Experts of a small language model.
Size: 14 layers, width 192, vocabulary 32000, 67M parameters.
Experts: 48 squared ReGLU neurons an expert, 8 picks a token.
Training: a variant of Muon for the experts, 352M tokens, 8087 steps.
Below are experts of layer 8 (counted from 0) of a mixture-of-experts language model. Rows are named router (the router's row for the expert), gate (a neuron's input weights, with its number), up (a neuron's input weights, with its number) and show model dimensions 0-191. Each number is 128 + 24 x the weight over its row's rms, rounded and kept within 0 to 255. Numbers have three digits each.
Before each expert's rows: a language model's description of what the expert responds to. This comes from a sample of Wikipedia text that the model never trained on.

# expert 22
It responds to: Field labels at line starts in infobox and taxobox lists, before a colon, such as Species, Genus, Location, Coordinates, Consecration.
router:113112070110107125058131115138141145121136111139132119091216121162186137076099103118104131141114145100118110107128136100132140106115093140152154154118151153144136090103104108160149106133152130139103143168124084134165135155106156173128112117147107129147136089140138156116115139129124135103157087150135108121118115109084097126101127111131111094163132087093081127091090180111138109141137101157103142097097144130100121168134122151112154151144141160115110159130137172116144111143138111161139123112154134144141108142158121129128101122122138144075150140102133146152163144155139101130
gate3:097076113092151152119056119160097078089131150108122095153132114145129143111134152151099137150124124125166122144150126112135200135129121109121161144178070141130174112164128082120141105114130148183113144170120146115129111119158134142115131146149179136101135132104128133163087116133114112130105143121139096108165149145173127133130133131119104100175176099105123109122106141121126112137104116104156137108121149153141124114101103188140122090138157134133086167167131122105141143126094120135150178104131107139170155126129127125119111123122111112119131136118104137113138166165153083123
up3:147104133149161144107117140116112155162130091130109099136143178073118152131142173101137123146113082175077135110097138067125144148102164130172111143117096123157063154159176147132085093104126140089155093133174173156097136144139099129135129169153096121098105112147135111127099115143114137111127099101092105140126165100118110100155115120158115115138136117181130119131121113110152099143137086138127108098114100125111112114176132143111133108132168114133143147148113101098152128136139116081107096161105090113128123093119166116104129126124131150156103127135142117124107146131106128135
gate4:159165109117143150099125130141180122121148114179113131111168142142153110154134139177070157177111139106175115152153124099123186111139109152098105111133158099136150113141139143137125126107101138131156083096081127116149142123178124152154115150125110076159169134153164127107127117158106166092123103149131139143171136150131122143145157130131113130127163095146104136104122143060100140133093149171130133137132111116146135136130142144125117157128150104118140108171112123136129113131147102159090104115154101103105108125151176109140114094154138140102137108172104135130160172144169142145
up4:096152161149110154161154115123128095139140153093141085133095155145146149155129133136114094106137104159106169112127122146086115146096119096111105116127139063131156148143109128126145146125149148138066167125085134139130134166149109112148109123096169181175185151114068076094108146109104187100129135123115131139130132103137133161107138144113175162126108112088149113137097135148115090137120151110113143122157102136119113097110117111128127100137144168137073122143132129123151156123129170087132137128117151154126133123168103150191123154140131121144139137143104146118152111118118130135
gate5:127147119150125108091156145140098102116122100116157113135109084118164145131131133153105107164141126147099134140167124131132140146101122115117088148160140106095112153118084121113135155106135160137125123086130139150120136149162168140116146131141139089096169115135141179136116139092130142126082130144117149116143127151069165060143135127135120116134125119177080102180114163143123119142097134144155097164107149155137152129185148127144122105145128141147122135168130172102106118158129142113136171154105129134129101167166104131125123134120105102120137129185075102125182085126139163086
up5:115113076130088101136093115129093151124164159103146101150135168082125087109121128116157117127095161079131110144129141143147081120130123140143136125169127146129147135141131163126065132098142101154110122102112140153125126133183081153168128124112132146071106104128176135109112137106125120119119135119141163146134148091130117076123111111165163147144143169079116109120093070104143116106157131121097125113107165133110151152152131118131086138124163113141116092107131147175093117156126135145119137095165128151094170136117129121128112115170148146136107103122128153092164136152118150157
gate6:155177100123166161128147131060133112112092094127120138105114142084131157130137103171119147184143132088156136132142098109140131139145095132112113167076089137091094167126165147134161122157110100163137153094086131164123136148100079145139152118115081094135099094132125103092130114078107112056117143142106091122109152117184131114099130106138112147116127140130119178118144143149101134144108123096131117135136103122123114117117116128115151169142105103124122119133121143127105132098111108117134079135123098120111139146133133129164135128131135177131188146148120145145156125095122136133
up6:098105073136126095102169128144127141140127150146176087168102102104138098143137156131137131130141107138131097119134086166138093150100177106165148140109098134108078135152112135119131127137085127116118157119148111128129126130121103145133148128155159122122106138135135109174168100137119106167139115103134128140134166156111142097130068141083140159135104142172096142149164163135162142108116137115089159104116162155125145161096131169087118140112101128154105172110169170126139105142126105075164110133126191140093143108120116141141110121130135099099130135116146149127145166137114172109
gate7:110097139113109136111163166097109116095122139093110129121173145136136099116131154154155142089101088130128140099111103154154128135153126140094155171137117066135137071159104160124122152140162099133139163136167152118118120115136153110165136127152106145122154135085139133138121096102136159060187116140136157112149128117131151136101106063107139133122138142123104111128097160138127090161110107119160116146127157157152146095101168106095120152087108126142124164148106113125138135122137099108069134177120117158158132100132099113138095150133098133112141125168125113075119106137111123129
up7:174156128120139086102083146180141151158154148113129071111110162102103116108124094138119172163135122126085118092150128140134163146147145156140122100195100125130145143111156138166124167100072123146144149147132112171128138132108135109119116160104110137114139126172111101151120097112134116085123126117134154133096133100120136080123143187122119105130084156096135096101169128105151116138085136132095096085155150140139133106109118156144123112102109137132143095124145126154135120105101130112126139116117118100170153159142118138129142169112149171070096135107131138135104161117119110155
gate8:108146133128102062154116129160125131149122146127127127143170194108146158103132118098149144162133187127129126130139129111089107139138153110119166136153133103142194086073176114125157153158150140101136131189136123126120144137125117127180168144129161110111140123130154141172132120151143097163163138103103138132117119150103071083145097176148142129136134100141126099114139150147153123136088139095099137152127109136090115122164111149121142129144127089145096155148115154151106144114092132144111103132129136138113159110119117154118129192137172119118134115120085167128112136121133110151
up8:095134098116129143121133134119160090136144154100089112117142141101181127145145163115159128136082128146141125118126132088136110152124121113129139138143139164103147136164130122128147135182162096143189143165121151131118161133123108089109130165131115126098126113131127145091136055136132171117135115112113136091140090127177158133134193133113167107069158149082138155095133123097158102130124127114135084097119129126171121105084140094108111108127112101101134149164172116114089127148121154123146152139141153130149143123117109116109134107123109089122087097115087112118138075149131132144
gate9:142126116141170161112135160167115118127164097163133136130154090176145106093109176137101114118133124066140154111135097124120155056130127117116157112089142097114132133087096101132113106094135123182142137165119106126182105144099136132141134099161141171145151111118126141121093086122137158117143142112153089103142143121113139124110163154130084144078118169160121115130127148148178137135093153140119123105158116136159124155120102135158147146170111118116126138138156145066113150125114102134101131070164137121124141109100164157122113135127128125126146121164138100114108110118088139120
up9:123146134153152112129142148140126101107143128130137137082124109165132073088133138130143165126085164142151150135176133129130093120112133124156168109114171111166113128115137135159131153130119130079149136114079124144140078096133123112100145099141128150123130129143132131146095141135133145104109112175138136139081130141127128107131132092116124136116130115103165090107164127128096144137140120155061115157179119099099201125130124117153142165125132103087131141140105098087179128141163144115173146116165105132084138119139157109136138130113134133150118146094210111110161096137151131106
gate10:089100103130140136115089149119164133101193147180103105106138119087109126117100168123125167134144096121121137088147082133099161115117173102150103096048113133147170130100101120150117110117161123138115155149173113102153115079130137131135123071115136125132113121138116121104125129158091131111139123112134139091139148133114068112130113127089118193123122128092140118131127127107143167124162135146125093127149134110157113139114137144144140111087138108108116110168124138134115127143121092110118112122129103179112101088108135098082116135098113133122145116126142132081165138104140093162
up10:121126119156129137107145162154120126160165111129086160125122149149137145099111120133138119139101171105075142099116082122095135129134094136091144146129110126125104166132143099084116144168094165145071099143131134130075115143121114122136162161142110136131116135086155105138106097153093109147150083128141159084172116109144120135171108122154139083096136119128143155141129134154156159160087087155122145128162131130136128103159121098134057167130134159132090134150156112155121110117117142137158098101119181125116106133145164106070136119100104133140141134160123130170124130138110138124
gate11:146109129094133132121139159120174148073105081142152134095114109087126116149097140140150144114136168144094144145148129101108150140170143124147154154127119095091138174119147128118128114116172159134147137105139148152112068119164146167140124091101126108144133142123129157095110139149103166126152150083144122128157130090114126092162134134142133146115166123153093093141104161128100161158121128104117133127106150117097120089146092143107116152131116122110111159119099115117141136167142100123178151151085101071146119145146193152117109100097139089101133101149173107133151111112114153118
up11:143140090178102157117104116146160100128153121132119126151107151130150119132133143118134128140098075160064163080134145136162106128117134082119150140134142108159116126106121113150117098169130058117107160142146124165138131089119145129106098114126125099105101121110097111105108101125125095116082116172073118117130086140134122126084164124125145125086085120118125141125126117127107153118119139079123142080112152168140137162142145099167080153140122123112119134114125150133125156129119149099173126157145110148199101125145124131130111151130131139176151082118108125147099099099099133136
gate12:158109103123116153127089116074163126137107151116141142119136092077124144112097165140163103134139106089110101123093155115105126147116131181146101114136102098150142080113136095154119136121168142108122146128125082136110129131104164145095179106155106134137114088118161137162109192104167162148155078109089159123139139146119178146132120122126112079175167154121167114147124119143126109133114118156157127141133148104108118140160116143149158105140111132118123144169153128167151133137127121175110149102129123105113115111140146158160130111084181136164113114106107172135118115121130139145
up12:100100157160084107111133140148079143147160111126134127126143134132140074141154130150111108154124176153140111135106134132144165155120152123171133139112139136078155194069148133174150147111128153157072157085149130153109138159137163140110117183137115138086131111142125128136118099093128137126104123141132130147112162121119110131128089153120147144139137109126112106096171095151102142127131118080108135148147093100148106167121094134179108132102161119124127127098145116130124100132154144153123158145092101145124106124152139137100102127125151160068154071148133129105118122112083107150
gate13:133123099122116118078105076099133175063145108136099140109144108107157099158148155100158103133119143121142090095171154121173147121142175164099129132101133154130156109131087109149154140126144099119165137112143132134121106159144121150158116127139118125111106103130126126169116113127135135141146133180085154138116134139131149089133105121114138083177115107121107112125096126124155139137139111105140135135091111161162112126151125128117082132156157142100097107141181143121148103149119154171131082106172112175116146165097120146178114108138160119124093181115119167113122136100133124153
up13:120115134164171185146115149138132119099106147179136117161109106146107145095118116127116114146079152100085140112159145147134084122121105145148128169141173100146096114106107138129099096135177151081095167113091150114171169132137121138146126142191131114096165120169142110140149135140090130151107136145146133144101117161057136138162144115132134120131184144117127106146084132107115137139167137146135093156165157128101133131104139159133109146109103118119146102111152138128122113171142106111136132134095120086148112116119105118134134146145161153109121144113132135149089133171128179120
gate14:160103111146109167142112143120150175122135091171156103136162173114129135124096098099114175134137105138151147139145124133103090124130079114140139165150083114074149138090120162134127144107110103102101160084160119120138109111128117132127083087132160115136158131129153137148111145112113127130103128129140101126121140116125168171096131116122107131119127115070121158114083186107104138122097118118110138071130159158154092127103128108097142151132113116144127155143122122131101097087137141135151144128128150075096105168071138086146125115142147143119135159134090147175116124131107149093
up14:128158158151115152132152137079125125122094093113097159144109153125132164134133128153130131125138105145099150141110171105146116096139151132123106117111103158084136113150105162138096129128134151124101092137137081150092135078145076101108134114117127177142138098145115139147183145121163092158131143138143140089110105097107113159160145151114131124128130169104180131124164130078120122109111093098149117118095133131130165126114110109171043117125166127131134126140165162118151128107126139127144067144146135127104151121122111124147118115136127167136132150115159173135126130173070110148
gate15:172147115148105153089166081150153178142138118109121102103123111163146137131121103129122115080122116143094118128085151083078122145164075125144130111138157109137159103143098109112110083101145122146103141153113089169151126114127131076126126100112102148149137161124107122083094110123089132157100092134128099155136155121140099128108148125132101115145130097134136129103087108103120134140115118137115175093090156132137154133126126132094118098069130106102144113141150113157130125158097130093170103078110130082137111135156136128154109153155123095136086098135129111113123129174102124102
up15:082118112134116126156089118166118072084144123137150145111105157089113121085124161122106147087111107112100097143131177139099167147122124135131167145147167153147158136159138141132146177080105116165117112133096133103083161111123143098162145160140116137102111135083132136173099091082156128140122119198111115130139148119120131129110133161112138145159159130117096122114127134116094101108173144120140154078125102127134108138152153171098150125142148161093104139127152125135133117133162092133168143114112154118094136136129129136144116093152146097133107140147144149178149129097092134133
gate16:151129145112125150117135141122119113117140067129135148087174145134154168121127128128108124150132123152085147153179133146156150147125127107121147115140144134131100126146104100154153109122115129132140157176139126088120191156109121114097162095120079119119125136078149134139100120060107139177126090107109104099168092127145106160110122162142127153164145125082155172146121084100130139166125117110098149154139146112154113131138124144154179129165122114096140120076133092071120133095101120124136143125166132161107100115166142113112136097121101123112133172129110132113144146155124154138
up16:138116130133095125107127146142081140102101097118147124136105139080099131132162155154148128111152094097146138101161105114123156177108152122120102110138133161130125146130118168180158110111123175165093156162095139129154163101086132127127151123124124115164126089135117090146149188137153144128121106102116110141171144124139085139157102142157128116138135154142166152115143117127129119160109127114119104135136138137109116133090122119142159130172106112142175166138166139136152117134124157119120157107115113065085117140151149160069163129162143143142108100093102130165089104102162174135
gate17:112139102133103128063110168145119121130142104133114172123134113164132111156120137110167113099082110129112149152108092104129121116112141165153121120146103109171114164129111097133118149088082119156149153099101111092135143138131168125133122165128185115155108118116133098107121132150132155134089117152149137140130094134141100086140197140105159106121127138151133131090112150160100117102124111146110137119118078138143095100141161153127134103146112104110128157127092104113185138093110169147144102152161093132156126103099089115122110108152131122080111105094101100171137109148123092106
up17:132137150154078137135121121150150089196118133141094101146130060154123106124139139137128128127105140125141132162152157141165129162126155107150138145110134118105172152167119100114090125109168146111087108097122063108148160113135078098076161150113139097110145119127101093107176123159117130119155135156116119128143129103117084140113160108150116104114146132193154186156123134169156082128122162123150134148111145143147136131122144115127101138110120179144132172127149091126145101165135133171107105126145135107147138091145147109102122123142136147133146108136115119113142147122092150143
gate18:124147135104133138158117147166143106139068132135146108127150079127179083110139108138125140142143089133095128132134117114103106121148154145132074094111164156123109180115120114136123157183159135124154136163105112095149086089146133120117129126127109114159089152140158108119134125144116105093132143129149101087112127096122122062137097134143130118126101094137155077104128139168152124174085100114087102107158087094132125131144118115137112143115103100098090146123126131117132138094129116156106101116146155132135122114125162125110127108078107143124151109157114159131135128162190073138
up18:116119074144123126179073119138091106168142139135141150168138111148134089174150143092142145110128140185149114136153150139132121161140155122126084148113102088123121103140155115110141125103119075114142130090138159085161136137154092123144171157115128166139147112118120123160133132145135101103137167153127120157131109111113138131126099105148147095120099150157126154155148131152134129138159112144124177140188137098096151126156154146124118069141144129122107157128105144112113126096144161122102163113106160101144178159139141150111146103105185130167146118093118137162152098105128127135
gate19:078100115093137153128129179158133080130140137140171111135115126162120115091112150112114097086143120121105112153113111158138154136107106123126087132140134112164154101134157162144133121157119136114121139129135128125129166154146152147125159123091107098068114136105063136143136077105144110152129127125162147093074132157158132151093145104131123147152125120117115122103095053133116128154167144140124098131112108156129110142135111140101124117089134161093155123083094081119166129120145167147093096125122130167155099114146134141094126117144117092123117097086157159114143119090125104103
up19:112115071090119107126113143169140160119139120124142125116148111118096111142129100109128077140116167129104138142138112155084113104118110143156100145159113112133153105120101141085063156090124129112142177146087140132126173158105125080118106149132182165106105105148159109089158139116136146154111160107067133153143145131085123120131111124127143120125104123093155155157124125141097126103117107122099154115113150146159143107138124135134134116167155153147141128122139100074168139164111155125131141130071155131124093129131122139099129117178108108189159130178121119130094135142138144112
gate20:094116099167129065121111092154153146129128075130135144144125120118139130086118115141108150113163159122142151147134078132184160146172146118126128110083176148111111101100123148138157119111080125151124143146131150122117144121181178098107137141120137099153129155109144180169127099135153122162165176111157119136159126148129083097101087141143162152131108109127139145145136149097122166144128116127134100152135079117113138075174116127105120105148148119147144115149096173135097129108140087135111120117130150156106116137158137140113136097127160143141160090136105160110116111096122136137
up20:134134082138129145137115142122158144111134123147183135076133145130134107131114154134090154102146106149118088123122135183110146172139122102086119116101147103105105090082139129141093132188173114116139115182112101126144144141137143107095095125099196154096103138112136134131134164142129137157126178127120135150127115137138162132132124088144120120125142131113163143141148164157138096117144121108054175145130114123119130142110093089115135134152116134152087128144112146120133120162079086157115119156169143134153117130139169146097157104120161147088129108152112109107123139183126130140
gate21:143111106129098130139120119124141154136168110175076132130159119132134160115100145081101088126139140117144087093144132089139120132153139087168156124144157171135160152115121148125109116138112118126113120087111143129176120082143113140152122101154109162137168152120107086086136134128147119098114106162109087078108127108108109148127157113165128132113174129181141111110126131145123101126185155121126122100126123104121142129109125103157109138137096162139137148129111145123171130099151150112131102179146083119156150104101168098139123140136103111090145195101140133133124088132109078099
up21:128112095162138128149129120152136105107153106110148088083174152187129167176135153115125157146135080146175111152107094152110108098135123114130143132115117158142164151136146103131134166115122121143155090098142119105123104146098134166152105101096142125143142137114106150170152121110122109140123126139139119122118109086111107134114134113141152107144145135106127121130086178105083057138119138177100165123130073122117131152169125133098152139144123109141149103124127142128079122142115160183096099128106113173125121089119129101150135153167137167137127106102169153117144145142100084121
gate22:129117096122084129122072117101105114111147172108113152126082126159130105102124089139124105137177162158099147158101138095101094133142123085117131099149144171140146125132153096125127112118141104132141114136135111152143127116133131098103171156134147113175154119117117149120145163120186134168137149180125158133124157123118100157127153109099149111151120130146117187089166155141175123139126099151128132090100127091134132144197118140115111136131110098151115142147104134105119136125085121114131152078141103126113131146094170106187118128139121155137105093111131179165104119126139119118
up22:104143147136096111114138160104122105106109110135148183126164141172138111143137126107092100168102116162105152120121174161119198175150113151147093117135119150159154125120107139127109162131146114135146151115142116100139122161155119126124131088115127124106147155081136176148148121135086137111127131090160100074105123156139159122108114139088103129161127102138125111139154091115138123136135069140148119164132171129159121115114175140124127149090184122112134136152133127136063131091124178119149121139106104106137137140110148157120162124141147094114131135170108116098161119109152085129
gate23:139086120130120087102148152132151174150138143152126131143120124153143121144144131131086125124065140135135149098138162139163153125088195150137114116129098151129134142154122153090106103113144107087129097185149091094131136145101143136087100144156076160099097116113149143076145137101124129129130167146131121146122122107138130142139188096146127083146117138161143125088110121127137122089091112142128125157123123140128109114159134141093104113121118146107084139170124112126088107152128147144135127135109136131136107111098100099130142154100137136093125135157089060082086144126076122137
up23:146096114116168139077068107118170147099166083133153123164136155160084163117139112139171099145123140121138082162135115135122136138162144122100114122113158149137155136159153150162134091106109153084174116122143103160095134093147113132120108121112117089109144119125107123192138154145120074138103110142123120115133152151147116145145125136107139117148139144112106137133100116122119117120138117126166102157170154125168125131121153090118156171084148162140091150099136109104128101076126105090144112137123150132082121143144127105133102075154087124109125137137137097142164152122100120157
gate24:165165133132166118108176142158112148131133138130134110116109132124134117143099115133144174154093133154149144147092148120144119115143130142089166175127164116135172091119122132146100164136107115057120150138110114165108139121091128156147111174114137117142132173119158090109121157136087168122113136120143174092092125128159099137118088091117107116157144100142140165162102160123137127135139150156169150134133116160119149126145115163143101127141151159129110138116141113101114142166170117108121125109088102133121130116118114170081090137092091104114144116074141138115081140170154160124
up24:167120153135124075102088126143113106134107116122119159133168172119119135127118133118139069146154095102139090093150128122172103126148138104119112102088086119128127166104117089113134115183129112110125156173121121131113150170123105159116104131115148165116123105087127136116145119124123170128100095191123106147163113128149087135188171149120156177121125103087124117118140160114165118144123092170104113134105127111115127110141106114133123144106135167101108159134089108122159095135121158107121151090146132157116136136118112138181134150158099162137111133112148110113154109154090131152
gate25:145145114132105133141136148174131095116148137119125104073125119159097127104138089151158090110143121125163125098138072087145094096110159126140143127124134150137091110143140116149163130153162157092159116123118122121116085142090095147071130126090112138151156131140133095088129133159132139167146087144164142169116163118124172130119139152124113138074135145132108093105147128148154119096103117110127156125104137113162126144134177091086123140133109167092138114113152141110144130125104134146109158119147069134159149131136143151139112139123138108113163118045109162133164101159109134123
up25:084148119153167116130149124106163131175113143179114135136124086161118141168132116117117183125142133102115161108126081133160136125128108105130179127128128100115098139114111164140119084164160137137151121139145129116108114117166125134136144101108117128130172109127114152105122146105096133183127158082120106165084129133128052100125119129174137130116171117075112122114146131128122133090090112126160137177103130094106093143120149163107133147127146139171115145134132145082129125158129096154156102091120140138147157152110186118138108131117156100134121120135169118146100117089106130119
gate26:140138118111095116144096107155129156106111140113146129101134131118123125111126109147111152162134104130116131097139131118104176126087119124144165149205124115083109143126136164119110150119158166108153138115124103140132123138128094107117075167133164138122117174146106134108101120087123090138130091108171093163109117126129135138146143122108158117133173177106154134141088130135117100136150141098061134136099140145145134155135140103164106154136149111106114165117170168157153137138107139120134144124166148127112113152140123121131147069141106098143120133159160132150160214124159154169
up26:132121115082103142161151125113165133103111121129160123166112163100112106128174142085157126150106124131147105119109156113144119160124114154162128102131157166081114163103162120157157100148081149130147155138123088120174115128118082083143131134120097117193146133094092118121124137173138123152099138136164134169128137120161124077130114163121189133126128179122118150130138118137115166144135095151100123156119137147115128121124158140133154138134111161160096137122149073152134119139118168155142131137176126142106184191115138132132146131111157137143108099148111105148107138123124145142
gate27:123155103074122131095128132128194141101182095156103157104135142114135147173098153079155108146164154122165119124106101167121096112134138118162124147124117164165138118144151122111157115154155100131145111159091117128128104166157108143141135136143130119093084132117153139130183146176113150120143123137150146148100110111120109114129110153180112088102105114143099165126138116134135142131175134097114118137123161140136090124068160128167130117116137154133127112135139147125120136145084094076131103103145116121133120107083155119163177116159133143096169142095152146111152119118103123138
up27:142160122129166120082103147127145178106142089139138118122145143162145185173123175137114118106161155104143077112120151106110166114100097095163109119161119170117142145109152146131169132126109131150114096111138088123112158120163117117122120122148142145099103123138106140112181130095104144141108112135133112139146091151125114074159108154122100134126139107136174148085124160101156136123134128154126128167179094128131170090112135117122153147132101094118118124181126123113131145154148093107177124129143125110170164134106135173155154118153116152093131107126112128131133110130167172094
gate28:138083132130121151162163111162096149125107107147135120123123119125115146105128095143124124113133076122114115134125146102132083140144148129158164113133113146127106145123133114067106107123153126126156128120134127120148151112149160125083145141150155131115100087131176134147112140124108156123145117123097140141153109105082107119109125112125165106119150168129135133106095146148151105155104124134095097160141083108114143128078092139170152188158112145132161116134119202079164094051138131114107152110151157155156117119138102154119129133144174145148139145146123146133161178172161113114
up28:125121117133124157099135104163124104118138147117153157090112139121127189095103126122110124129168096113126134150137172173129149165137050095130133141143120121165123136162120067115137142109154121100097101100128077154120121120128093124141113107151155156143112136109152168134170134102170124122120115140164131125151110155086122135111135087081153126139130143105129168125113131158126115120130081150135129123130112166095158154175136112121182142143072134126101125161109136141152083115147100168153164083162160133125123150155104105110108150131077123155149132152138119123141144114126142136
gate29:122147111133106143132150074105074139155100122099161091107139115098156115121171133123106151150112067141133138152119131127115137113148078131094110110124123106150127153127168103100168117144127137147125161156096077140187149128109172115133144125142107148136160094109109091148165132109207156122126106148103150148156136114133118121136137141151098121163124113148098160156198161121101116107155125122127148125108169137144114132109138165131128097138125107129161130156144175112129172108116123128109141166110138131117135088122123114093131184119139154098132143147101159119128154150159137145
up29:156105170166161125164145100179155118121145129137136144170138107147108135082100136135112090146135171172119149144153134147155130120131085129146125114143165172137137151151109110125105150185153106129198112127117108115123097102169145139108083144138120141135124139133137136124141146099113125157125141146118167117137134113101139126132115119135085102122124134113111116145152145100081103144177168149122136152153117137160133132094171155121082137074145116106175138186126162127165105123117117142119147162111135137141147146156122119155079138119139114173104133124122117131151082127108183093
gate30:100107138126057115135134092146174157159146121146144133163142123134138075124112152141083136146127141099136120134140141122092110122099108148140130110099114111144173150134147094149128111116112139152114118103140107123118101157122135124131109167106118104157089127178096123097116109094134123133129142113127133149093126092144074156136145117126069113095148102110149147124141054120081100137156134101145092128108121131139120160130113097149117167120166126103122116114170095123115119143175094153142127111141152100078105119089123152133108147142176176177171111113116141126095137147139135104
up30:110134101089122151137154080145126110162170118147165129107109079162104114154116118145133094114142138120124148093095102091093096111089069161129113097093148115074104121109153114141119162083153117129106107131128109126131112142114103131178171137187121129099143149113154166140144161139126113127089135126133137124087136126180109115151124112157099137128168110122129128139141099105133122115079135147122144109123182134114127109130146125098118121130077138091110150116109128140162177099132131137102129124111138110140105163144152147130133119170145071125126151134101125110129092127185162107
gate31:116152109133120100132120126129134115077119166094120141133113154121182161105155120180117140085135066094112111122121152159123161116140158125196112111127103115148098108101146094135114130151158133091128129140095116148150151129143122111111111114165094141077127108155150151131117154137149081090126095125104118116137130097143090164087112160118146138146155145142126144117151176135132091095138132103088129113086123089118126130184144134198116145139136166139094118095161186144124105127140141161127133134131127120149100111124123140119147129180121134111106153104115132156110108103165136133
up31:099152107126113093079117107095182122101110132121092139155102123118127162122136124184171092115108140165118105087083171162129128137133102143143151110152135117118118080145127131113156108129120130154149133111128131111176103103112124129155131149147126151133130154161106140148100184147165096156101137099155157132114090131104115112128136107097133184104144150127114136113116153168129135118118126194156137191128133153113097104124162137121128158121161130129119147171119134121154133149116096110124123115172141105098140132130119117104151135178154151100112141137146138167053099144145135117
gate32:143143118126159117122128119146191114135119128116116128142095164118133148166114100134135137101099116066129113144133141189165128065126129125133136106105133137160132100148131097120182146164107185137162138139120083112148152106107153162118092094147116089146155087119099125158155134169116121094122138139113120163138105103136156133117094140129095148116113127103137117163122181122070108132128147099100114123157147120135140134124111122146132127132111150132146111170151143103197165129135140166134122088139117150149166137123148144128119122121165143062114134111116126089165155128087141117
up32:109111148160144139114148129142102129097098087133127156128095122170110164080173085108109096118137129106106130106110107104121117107107106122122140162083150147162103167141123121125125151162100088138151096146108109120114138112144087120111114113137118099188174123142139128146090176149151162136128135082125110157113155160137078116126120131117112118144121139072108175162062137153102125122113127090160153109107095159127120123135104096133145091121142137129133100160148099140126096137112115132125129159162112131106133169146128080123169169115130148141108113141122163095113163096110146125
gate33:120100130154127125120121115128119129152154141098115140134191072105123132094101146099071119090141126138129147145086112122131117112117149089061162111168165127155132111122135111086095116172106150163147149169148133156112101137136106152161122138139105119100149144166134099077120132142142118119129100160071127084121137113134139155141152158114077114158146122144143107113129118081142129126077159105144094151083143107127091128122116102117087134093146140122075148102098130129139127159108158110128151111118148136164126131145125119117122154137127178114102131093133135175120148134097124147
up33:163148148132128103154121105144176103167142126123139139125135088122148120127128127162123084129114142177111169104091164124127126117111068159136148105143101134115129149135178159101159126112143131113160133152111103147120144115091126089130122108121155160132088136130141097155115109068131138126150133121094113163087089140128162107107157089124129108094136138111128116118148141113101112070124118137108144125123105102114105163115132117077124179121150073103094146180112126100092164127156140116139150151084144097116126132134156131137126128152122119208137076122145151140125116143125147114
gate34:111099122091144108154150158097104088102113142073158133094102154114136156095130145121143119102135161144108093155185168147145118126147112137155150168135119166138103172184139126109105121130092126082120094115106147094160161142093111125118141119136123112093111112087138139130129105146153156138148098119167095080117115103107128167099145100114081141115149136088139116123080091147164139152131113141098150132141138136119116156121143139105147138151146137102120136133139122166125112117145151161133160135143133091135107139141093181110120168170125147180112121117131122121179142120117174142
up34:111113114120087107132170128120132163145158102166107137104095151104145110122127135135119110182096068167134111127123124173089125139131107128099136132128129126136154128134090103107114111154133096100099153154157106117123046104122131174179117094135151121147132126099161147107082137141112138161093118145136097126133113176136088118103128138173156126107118098105113096075152129121148124151128163137163083073127148135121122097144142145135133144188165164134158100115109131127115115106133107122111136152109141097145178128128124122107103148140119122110112104133109106086139117136082135132
gate35:121119132084144126141161121144093142131145139118134101142121105149140126081134136174137136125108146170147155116118130155157111100144133142146112102118129103125108109060076174140145130117120098163091139134109127100114123169139121130145176145119088111126101114148149187134102149120101101177156145168149126123120144120122160143093116114179124137147155090115126126144080084120136104078114147150103122114137097136109102143142154098132110130090094108130106134122109135160095114120163094122160146092161130122126125192109110111117085151112114137116128116135169101078103175135129100109
up35:134127158137154109180164134122147132156142107075135145135155126167131149083121136126134099131161111145103114178134121112170139154103184161156136165150122132110148115127133167137137107125096126118113155117105107124110103132132139155160152144136121160102124139090137172141146137118098145152140100071104110130088121063142132114118111116120144100109097125147135117128141147151137145141167122133106121156202124102097148160145107159118100142104124137108089124148111112111103147134132079136146170168072133113119136122130124166119088098138130140189128139116136142138100132150162155071
gate36:119137126150131091105074118129114150094117116130120100104107146132130131098145125143110180144134132113146127101142148175115131081075095134124151136117067105120099168086135137109147135116078162107131129137124136129107126083079118155125151135134100090109143090162114158165127114110109135081112118135120081135094133087172136096150123108134148102098134089102124100135156128125112119102147157131111131124111111170138108172146162162132110119148123148126137169138157145129155122148165167145080118108126094112138114089119139167113097089148126143091167119157122136102113149074146127110
up36:102142119102184139121135105146075137150157117137170127127160140117127143128120117120105092116145119136115115134148081144144117096159086131132118089124121101127106123107107118162089116131160153170145146151147129121191165125076114124141142146120112162142071108097136100162126103130029110125128159118122161102117181130143096135120124128130174086125092116162126148094119115138148131148084118125117150084124127162091156087116164155114126164128111107120137144121128088140144122149120141123124152108127140112152144146119159134097098116118152132131139089136138115122174119089143135087
gate37:131123127109146166105153118144136097138109084122107110155139108109114128113103123125110120122151146169127092105112115139065120091106141077109116159135140105143165127169078111101152114138122132131111132146139152128114129139042139119112141151087131106116142091101179118148149158130130140151147092122122105103149107129102132119141109109138085185117116106132183129161075129128108127138128136130097140076158122136099174142146103092133165130084137146105125130124085091115124142131119090121157114089131146121130125092117149106136152156097169100117162130098134121141119091167104133161
up37:084102097136131141173160136124136164112102116114188121159120084113140152157096156132159104142138096111167098126173080125131126073141157156105121099133134111143133166126132103126117120124167103129170129160093103145135113115070114111090144122109186134128109115092118131143124169106102107145114144114173165132104119129094141088116070135131130140175100109121167140110139111120134137093103111113112139110191100134101134128113099113169154120090125107118088124101111125137120115145155135107128118132125112146142116149102147126125100154157104137066128100124136163133109124115110122156
gate38:111120140125072164124126115142143158128175104133091104103175123143152133112095108182178113164125104133137147119132107103143147159167120141156184131122113104129143128144131120124098095108127123160112074132116115168128113103125091136114097087134128159161102144149127151101140135077130125114145127104143138091097092079145104157108173141115092174163123123176113135127123129131133144129165138121100138052109127098131109114128169085153134119115094131136139125149119156172115135155118106185145115132119141146166119161121116119154156132139106131089131136126149116108105096103115116100
up38:089072114144138129124135140099142145096133137122121188138150127132140144122122176137052111123135160160135126160172117134095137104136122136132127153127131127122079116157122108102149083091118138129117154114160089146152112118095134165133133106148137164125110115119134101133117126116109128095134090112106106071122117149153128158139136073116135120176079143171132107117077097114118106098122131136134087170119139119080145116116173142124116126099114123102185129123118093136074136125078122123142132132133129133145125136107114152115079108127103123132122122157116136177142087155107077109